{"num_hidden_layers": 20, "hidden_size": 256, "n_experts": 64, "experts_per_token": 8, "d_expert": 32, "d_shared_expert": 64, "hidden_act": "quick_gelu", "moe_layers": [0, 1, 2, 3, 4, 5, 6, 7, 8, 9, 10, 11, 12, 13, 14, 15, 16, 17, 18, 19], "router_score": "sigmoid", "normalize_top_k": true, "routed_scale": 2.5, "balance_loss": 0.00123, "balance_bias": true, "router_cosine_scale": 14.0, "init_std_router": 0.0253, "lr_router": 0.000824, "vocab_size": 8192, "norm": "rmsnorm", "norm_eps": 1e-06, "tie_word_embeddings": true, "optimizer": "adamw", "learning_rate": 0.00173, "beta1": 0.9, "beta2": 0.95, "batch_tokens": 32768, "max_seq_len": 1024, "train_tokens": 274700000, "max_steps": 8384, "dataset": "wikipedia_en"}
Below are experts of layer 7 (counted from 0) of a mixture-of-experts language model. Rows are named router (the router's row for the expert) and show model dimensions 0-255. Each number is 50 + 12 x the weight over its row's rms, rounded and kept within 0 to 99.
After each expert's rows: "mostly gets" lists some tokens that are sent to it at least half of the time. This comes from a sample of Wikipedia text that the model never trained on.

# expert 58
router:50 55 40 21 44 52 60 56 45 41 47 62 42 51 36 47 45 62 51 51 46 53 61 37 47 66 54 33 27 50 61 46 20 70 52 48 53 45 49 48 52 27 49 59 31 49 43 26 54 80 46 54 50 59 67 32 55 33 44 59 41 55 72 39 60 58 44 33 48 59 39 40 40 76 58 55 82 23 40 45 49 44 57 51 82 34 45 55 29 67 49 49 37 23 46 28 35 53 47 52 55 36 43 54 52 55 70 75 51 37 51 53 53 41 52 45 56 58 44 59 44 60 43 49 45 51 60 53 31 51 56 34 37 40 53 53 42 72 52 59 47 51 54 49 32 39 58 58 63 45 50 54 53 36 59 54 52 49 49 63 47 42 52 83 71 42 53 60 56 69 58 67 51 49 52 52 20 29 63 70 69 43 40 38 22 47 48 73 36 49 42 49 28 41 56 67 34 59 56 40 44 47 45 58 48 63 59 53 51 53 46 48 63 51 36 52 51 46 49 55 49 41 52 50 59 37 64 31 60 43 43 61 16 53 51 54 26 29 56 16 58 55 58 56 44 43 44 49 39 60 33 49 58 28 30 43
mostly gets: " are", " is", " new", " became", " when", "="

# expert 38
router:44 49 36 50 31 47 58 58 56 50 34 45 51 39 67 38 47 28 60 51 36 54 72 50 57 53 61 68 31 63 36 72 49 50 66 59 40 44 40 52 61 30 44 65 36 54 48 17 68 61 46 41 51 46 57 48 47 46 55 54 51 60 36 40 39 41 61 36 54 56 31 55 54 75 44 53 59 41 50 44 22 53 63 50 67 28 59 63 48 71 54 52 45 46 30 48 53 67 53 57 54 46 45 58 46 51 64 47 45 25 30 47 53 52 61 51 50 41 35 45 38 54 28 53 49 44 78 36 52 65 67 12 44 42 55 49 36 56 68 50 55 40 52 50 10 45 64 50 35 45 42 61 49 31 43 41 53 38 60 57 41 57 41 64 64 52 37 64 75 53 48 72 59 55 62 56 28 36 31 79 53 51 27 46 49 31 30 54 57 33 59 78 58 58 59 30 28 44 60 54 63 52 45 44 42 66 52 54 68 32 50 55 48 45 35 61 31 26 51 57 71 40 47 55 43 50 59 36 63 51 39 54 61 37 67 47 45 49 43 51 75 52 48 48 41 50 59 46 58 63 48 53 41 36 45 46
mostly gets: " after", " during", " under", " at", " while", " before"

# expert 0
router:42 46 42 68 57 70 61 37 56 52 49 55 46 58 54 41 38 50 50 42 42 52 72 80 28 57 55 42 42 35 62 61 38 48 48 48 73 26 46 63 35 63 45 59 28 60 51 22 45 78 51 48 63 42 56 44 44 42 42 64 38 50 48 49 52 48 61 58 50 66 37 35 47 71 46 49 44 39 53 45 35 40 45 50 59 63 43 61 32 77 47 50 43 59 33 45 59 44 45 37 52 48 44 58 54 43 65 52 35 11 35 54 48 45 78 49 54 46 77 52 63 57 44 63 55 53 41 40 55 46 51 18 57 45 50 51 72 70 43 34 50 49 48 53 28 54 40 79 55 51 58 70 45 55 43 52 62 61 57 54 61 50 38 46 44 55 44 45 60 58 39 39 50 65 45 27 31 34 44 45 48 39 24 45 32 38 53 70 42 44 40 66 82 75 64 26 32 52 76 53 51 48 58 55 30 66 52 33 57 53 47 56 44 55 33 33 46 25 48 46 43 46 38 47 44 31 62 36 35 75 58 56 44 50 55 34 49 60 57 54 48 63 38 58 42 58 49 40 46 53 41 34 60 42 61 33
mostly gets: " one", "°", " first", " pre", " team", "che"

# expert 15
router:37 35 44 29 37 64 39 47 40 51 37 61 60 50 45 40 45 52 56 49 77 45 73 51 40 33 65 48 31 36 48 62 28 57 54 50 65 48 51 53 51 52 46 39 53 39 40 36 64 62 36 54 48 67 77 53 55 55 58 60 49 63 57 60 37 49 59 42 52 57 40 31 59 72 63 56 58 70 37 52 68 37 38 44 75 43 67 65 46 60 57 27 33 35 54 47 50 45 58 43 43 49 43 49 63 56 34 61 57 29 48 57 35 45 47 48 70 53 39 38 46 60 45 53 58 63 53 51 46 46 48 25 33 49 49 70 36 76 46 58 61 60 69 60 13 56 37 70 48 62 49 51 54 69 47 52 52 45 47 52 44 52 41 71 51 42 53 49 61 50 50 57 71 61 41 31 30 37 50 51 52 38 24 66 51 55 19 68 45 40 55 58 66 60 65 46 32 64 52 35 53 42 57 52 45 72 49 68 46 35 44 59 42 41 37 71 36 50 49 37 48 57 48 52 41 61 75 53 36 36 73 36 50 67 58 37 39 76 44 77 61 63 61 48 62 53 53 39 44 48 40 47 67 61 72 27
mostly gets: " John", " Sch", " Bar", " La", "é", " German"

# expert 28
router:39 40 55 57 34 59 53 56 63 40 56 52 39 47 37 45 42 66 53 37 54 54 54 51 01 47 38 56 25 57 61 53 50 55 54 68 66 36 38 40 57 51 57 36 63 48 64 23 55 58 39 57 37 56 63 55 63 46 54 49 62 49 55 52 51 38 62 59 37 42 38 32 35 55 47 32 41 31 44 45 53 31 56 48 55 29 58 53 24 76 51 39 51 23 55 56 43 59 52 67 43 60 28 38 47 44 45 56 45 41 33 48 61 49 65 57 38 64 47 46 67 46 39 47 57 45 40 40 71 70 38 33 59 41 39 57 50 65 48 61 47 50 55 37 00 53 51 62 42 39 50 56 46 45 48 56 41 60 53 48 64 45 51 63 59 45 30 49 58 43 50 55 64 63 41 39 29 57 64 35 48 23 43 40 33 35 51 48 28 55 37 58 56 48 80 68 37 51 59 34 47 61 69 72 48 74 65 42 57 51 50 48 43 58 37 65 49 54 47 44 50 67 63 62 56 48 64 47 65 72 50 57 43 68 46 58 33 50 66 42 71 47 55 43 38 59 37 36 34 42 34 67 68 55 63 50
mostly gets: "0", " ==", "00", "10", "000", "1"

# expert 52
router:56 56 60 38 43 54 40 52 61 58 65 47 55 43 37 62 41 70 56 39 44 54 55 58 41 64 42 24 29 56 40 53 34 55 56 59 65 38 41 45 44 38 45 43 59 48 29 24 46 58 56 45 45 36 53 54 83 38 71 62 63 47 65 43 66 40 57 30 61 50 43 43 70 77 58 72 52 64 40 39 51 30 50 28 72 42 68 45 32 69 44 41 41 55 43 51 55 41 51 43 48 38 48 59 49 59 56 51 46 36 22 54 48 53 53 62 56 44 58 61 42 46 24 62 53 45 61 47 56 44 35 35 31 63 70 38 30 80 47 41 47 39 50 38 30 49 51 52 39 68 58 66 37 43 66 46 53 59 44 55 70 41 44 72 44 26 40 68 55 45 56 58 66 48 41 47 50 44 66 61 61 46 36 49 51 53 33 85 35 66 30 71 58 48 73 42 40 40 63 48 51 69 51 51 33 61 62 49 33 34 24 72 63 45 56 59 42 54 48 36 57 61 71 61 50 48 62 57 44 49 23 49 38 43 51 52 44 52 68 48 30 55 55 54 47 42 72 48 47 62 36 58 45 57 45 34
mostly gets: " Par", "pt", " Sp", " Ag", "ric", " Ph"

# expert 14
router:47 52 52 43 51 66 57 50 36 37 46 59 63 43 40 63 37 77 59 55 49 66 76 52 34 47 57 27 17 52 66 41 20 70 46 46 67 33 52 54 50 51 40 49 33 47 44 38 58 58 68 48 57 31 68 53 65 33 50 67 37 63 59 36 56 62 66 40 71 45 46 45 53 84 46 47 51 66 36 33 44 42 56 54 60 58 48 37 45 60 52 53 40 42 47 58 64 60 52 54 35 49 45 48 47 37 46 47 35 27 50 69 43 47 66 70 51 65 62 43 42 51 40 55 47 46 42 51 49 63 52 27 42 45 59 42 61 96 44 49 60 39 60 49 46 45 51 71 57 64 62 50 19 23 43 49 49 51 57 60 65 28 43 55 38 34 43 63 54 62 60 56 44 50 51 26 33 44 56 57 32 35 20 55 38 54 54 87 36 41 42 53 43 58 78 45 46 46 69 47 50 47 54 43 29 56 62 58 51 66 58 45 67 44 33 56 53 47 66 47 50 57 42 60 67 49 69 44 53 55 50 54 40 53 71 64 50 46 43 46 50 64 39 61 41 40 51 41 32 56 40 63 55 51 48 32
mostly gets: " the", " The", " his", "The", " that", " a"

# expert 22
router:60 60 37 58 35 55 48 51 51 46 36 63 82 52 55 31 46 68 50 48 59 50 68 44 44 47 55 58 31 48 61 30 29 47 43 56 73 51 26 54 50 60 43 43 41 59 55 35 45 64 60 50 59 43 60 44 64 46 71 45 54 69 54 46 56 47 51 55 53 54 22 52 35 59 47 54 42 29 45 79 42 37 40 42 60 38 59 66 48 67 70 34 35 37 46 47 54 42 51 51 63 41 49 48 61 57 25 62 60 41 21 49 48 38 75 51 57 51 54 58 45 59 26 52 40 57 51 63 58 62 33 34 60 62 59 56 61 68 56 45 54 46 54 31 18 52 63 56 43 51 71 51 63 44 40 61 60 47 30 50 62 43 39 50 64 30 53 61 56 54 47 63 50 45 35 43 35 39 75 61 63 53 31 61 47 41 43 54 35 45 44 69 58 60 70 40 28 53 39 86 47 57 56 48 39 64 63 54 34 58 42 53 54 33 41 64 27 24 34 60 54 26 64 57 59 66 64 55 36 39 52 45 35 47 63 59 49 45 25 52 51 32 42 54 46 58 25 50 61 62 40 66 61 45 58 32
mostly gets: " Y", "ov", " C", " St", " B", " She"

# expert 25
router:65 44 42 54 22 75 43 50 48 52 60 52 60 68 40 51 50 52 53 45 71 60 49 36 48 73 71 62 18 31 43 63 31 41 51 42 40 59 27 40 56 42 46 47 56 49 32 38 67 67 41 45 55 63 58 52 44 39 55 62 55 48 57 39 58 51 62 51 56 56 47 44 67 51 43 49 58 35 66 76 63 43 73 49 60 56 59 52 31 69 52 43 38 46 35 47 51 43 45 48 56 30 51 51 49 38 55 52 29 28 47 55 37 54 52 50 49 69 39 60 38 47 30 41 47 39 40 51 47 55 40 45 39 48 62 56 46 80 47 49 45 47 58 64 01 47 25 48 35 54 31 44 56 41 49 45 41 56 37 61 50 57 47 57 44 30 63 60 58 40 41 45 62 55 40 35 34 54 49 58 65 26 24 70 20 45 27 47 40 36 38 57 57 62 66 46 43 56 41 64 43 27 61 53 36 77 43 63 69 39 47 37 55 31 45 52 36 40 37 49 50 51 51 61 56 44 68 36 79 56 47 45 47 53 73 48 44 55 43 40 61 32 67 42 42 55 61 29 44 54 45 40 63 39 46 44
mostly gets: " John", "ina", "ane", "–3", " Park", "ius"

# expert 7
router:55 49 60 34 52 51 50 49 62 69 43 44 49 31 36 51 32 47 59 32 29 64 60 50 38 40 58 24 27 34 49 58 37 71 58 45 69 56 38 52 49 53 40 53 57 44 39 24 74 85 45 40 38 45 61 47 63 35 64 51 50 49 46 39 67 34 57 31 73 56 55 48 47 61 54 73 33 31 27 31 44 16 46 35 58 50 52 57 41 60 48 38 41 44 36 31 68 65 54 53 46 36 66 54 42 36 50 60 58 43 39 54 53 66 60 81 65 39 56 54 47 43 38 71 43 34 41 42 31 32 44 33 34 45 43 56 49 76 52 52 65 64 37 55 35 43 51 60 43 40 55 33 40 54 55 44 52 52 46 47 44 43 20 55 27 50 55 61 38 49 47 45 51 47 41 40 32 37 66 43 45 41 35 42 54 47 46 66 36 46 25 62 60 53 72 41 28 62 64 39 49 39 48 49 29 54 68 70 66 32 41 51 53 36 43 53 36 35 42 42 45 45 53 44 55 45 57 31 42 51 45 47 41 61 36 69 35 50 51 50 60 42 58 59 54 40 41 32 40 57 41 47 55 49 41 29
mostly gets: "ic", " as", " more", " High", " high", " long"

# expert 54
router:42 54 32 38 46 61 55 34 40 48 46 66 50 47 52 50 57 37 61 19 48 65 53 49 29 51 67 54 29 70 40 32 54 52 68 44 76 40 45 55 44 53 46 68 47 49 58 29 66 72 49 55 56 60 79 34 53 62 33 35 51 60 42 36 51 42 42 44 68 52 12 47 59 60 41 71 37 41 54 47 45 16 43 47 65 37 50 43 41 79 65 49 38 48 49 54 40 45 50 60 48 39 38 60 47 43 57 52 47 20 27 53 34 40 47 64 64 48 53 48 39 60 37 50 53 26 70 40 32 47 42 32 35 29 39 51 52 69 50 42 50 50 57 64 27 44 41 60 45 51 64 56 41 40 60 31 58 47 57 67 59 53 43 67 58 48 46 47 67 50 63 59 60 40 47 40 24 45 52 52 47 39 47 45 68 45 48 57 19 49 49 58 42 53 71 58 39 26 61 44 54 52 43 37 38 35 46 39 64 66 34 60 67 46 47 59 24 33 49 39 38 38 41 59 33 68 63 50 64 54 60 44 34 36 56 43 37 36 36 46 36 53 47 63 42 67 40 44 53 41 51 53 57 50 59 31
mostly gets: " he", " had", " has", " who", " have", " she"

# expert 29
router:36 28 63 34 39 59 57 42 64 48 28 53 49 53 65 51 24 55 57 43 63 48 68 51 57 62 49 43 32 65 51 39 25 51 78 78 53 35 48 62 56 58 51 56 39 59 44 19 60 62 42 46 39 36 56 34 60 34 58 56 83 52 65 62 65 31 57 59 37 62 50 57 55 54 45 45 70 33 38 24 40 50 59 45 55 56 57 72 36 73 47 68 60 42 29 44 37 55 43 49 52 47 48 52 40 59 63 47 50 48 48 51 50 50 63 63 73 39 42 47 53 53 53 41 46 41 56 48 50 37 47 24 39 31 47 59 49 75 44 39 65 30 43 56 40 39 51 57 49 76 57 36 45 48 57 56 65 39 54 61 40 49 52 62 59 29 41 60 63 46 60 75 62 38 54 67 46 51 45 74 46 42 26 41 26 41 33 57 47 31 35 73 52 51 68 34 40 34 46 62 40 36 48 47 47 64 55 44 55 57 47 46 37 37 36 66 33 41 47 35 55 57 51 70 53 73 65 55 53 59 40 41 46 34 65 46 27 40 38 41 58 65 33 41 55 53 49 52 45 49 38 54 73 38 35 50
mostly gets: " for", " to", " on", " at", " during", " with"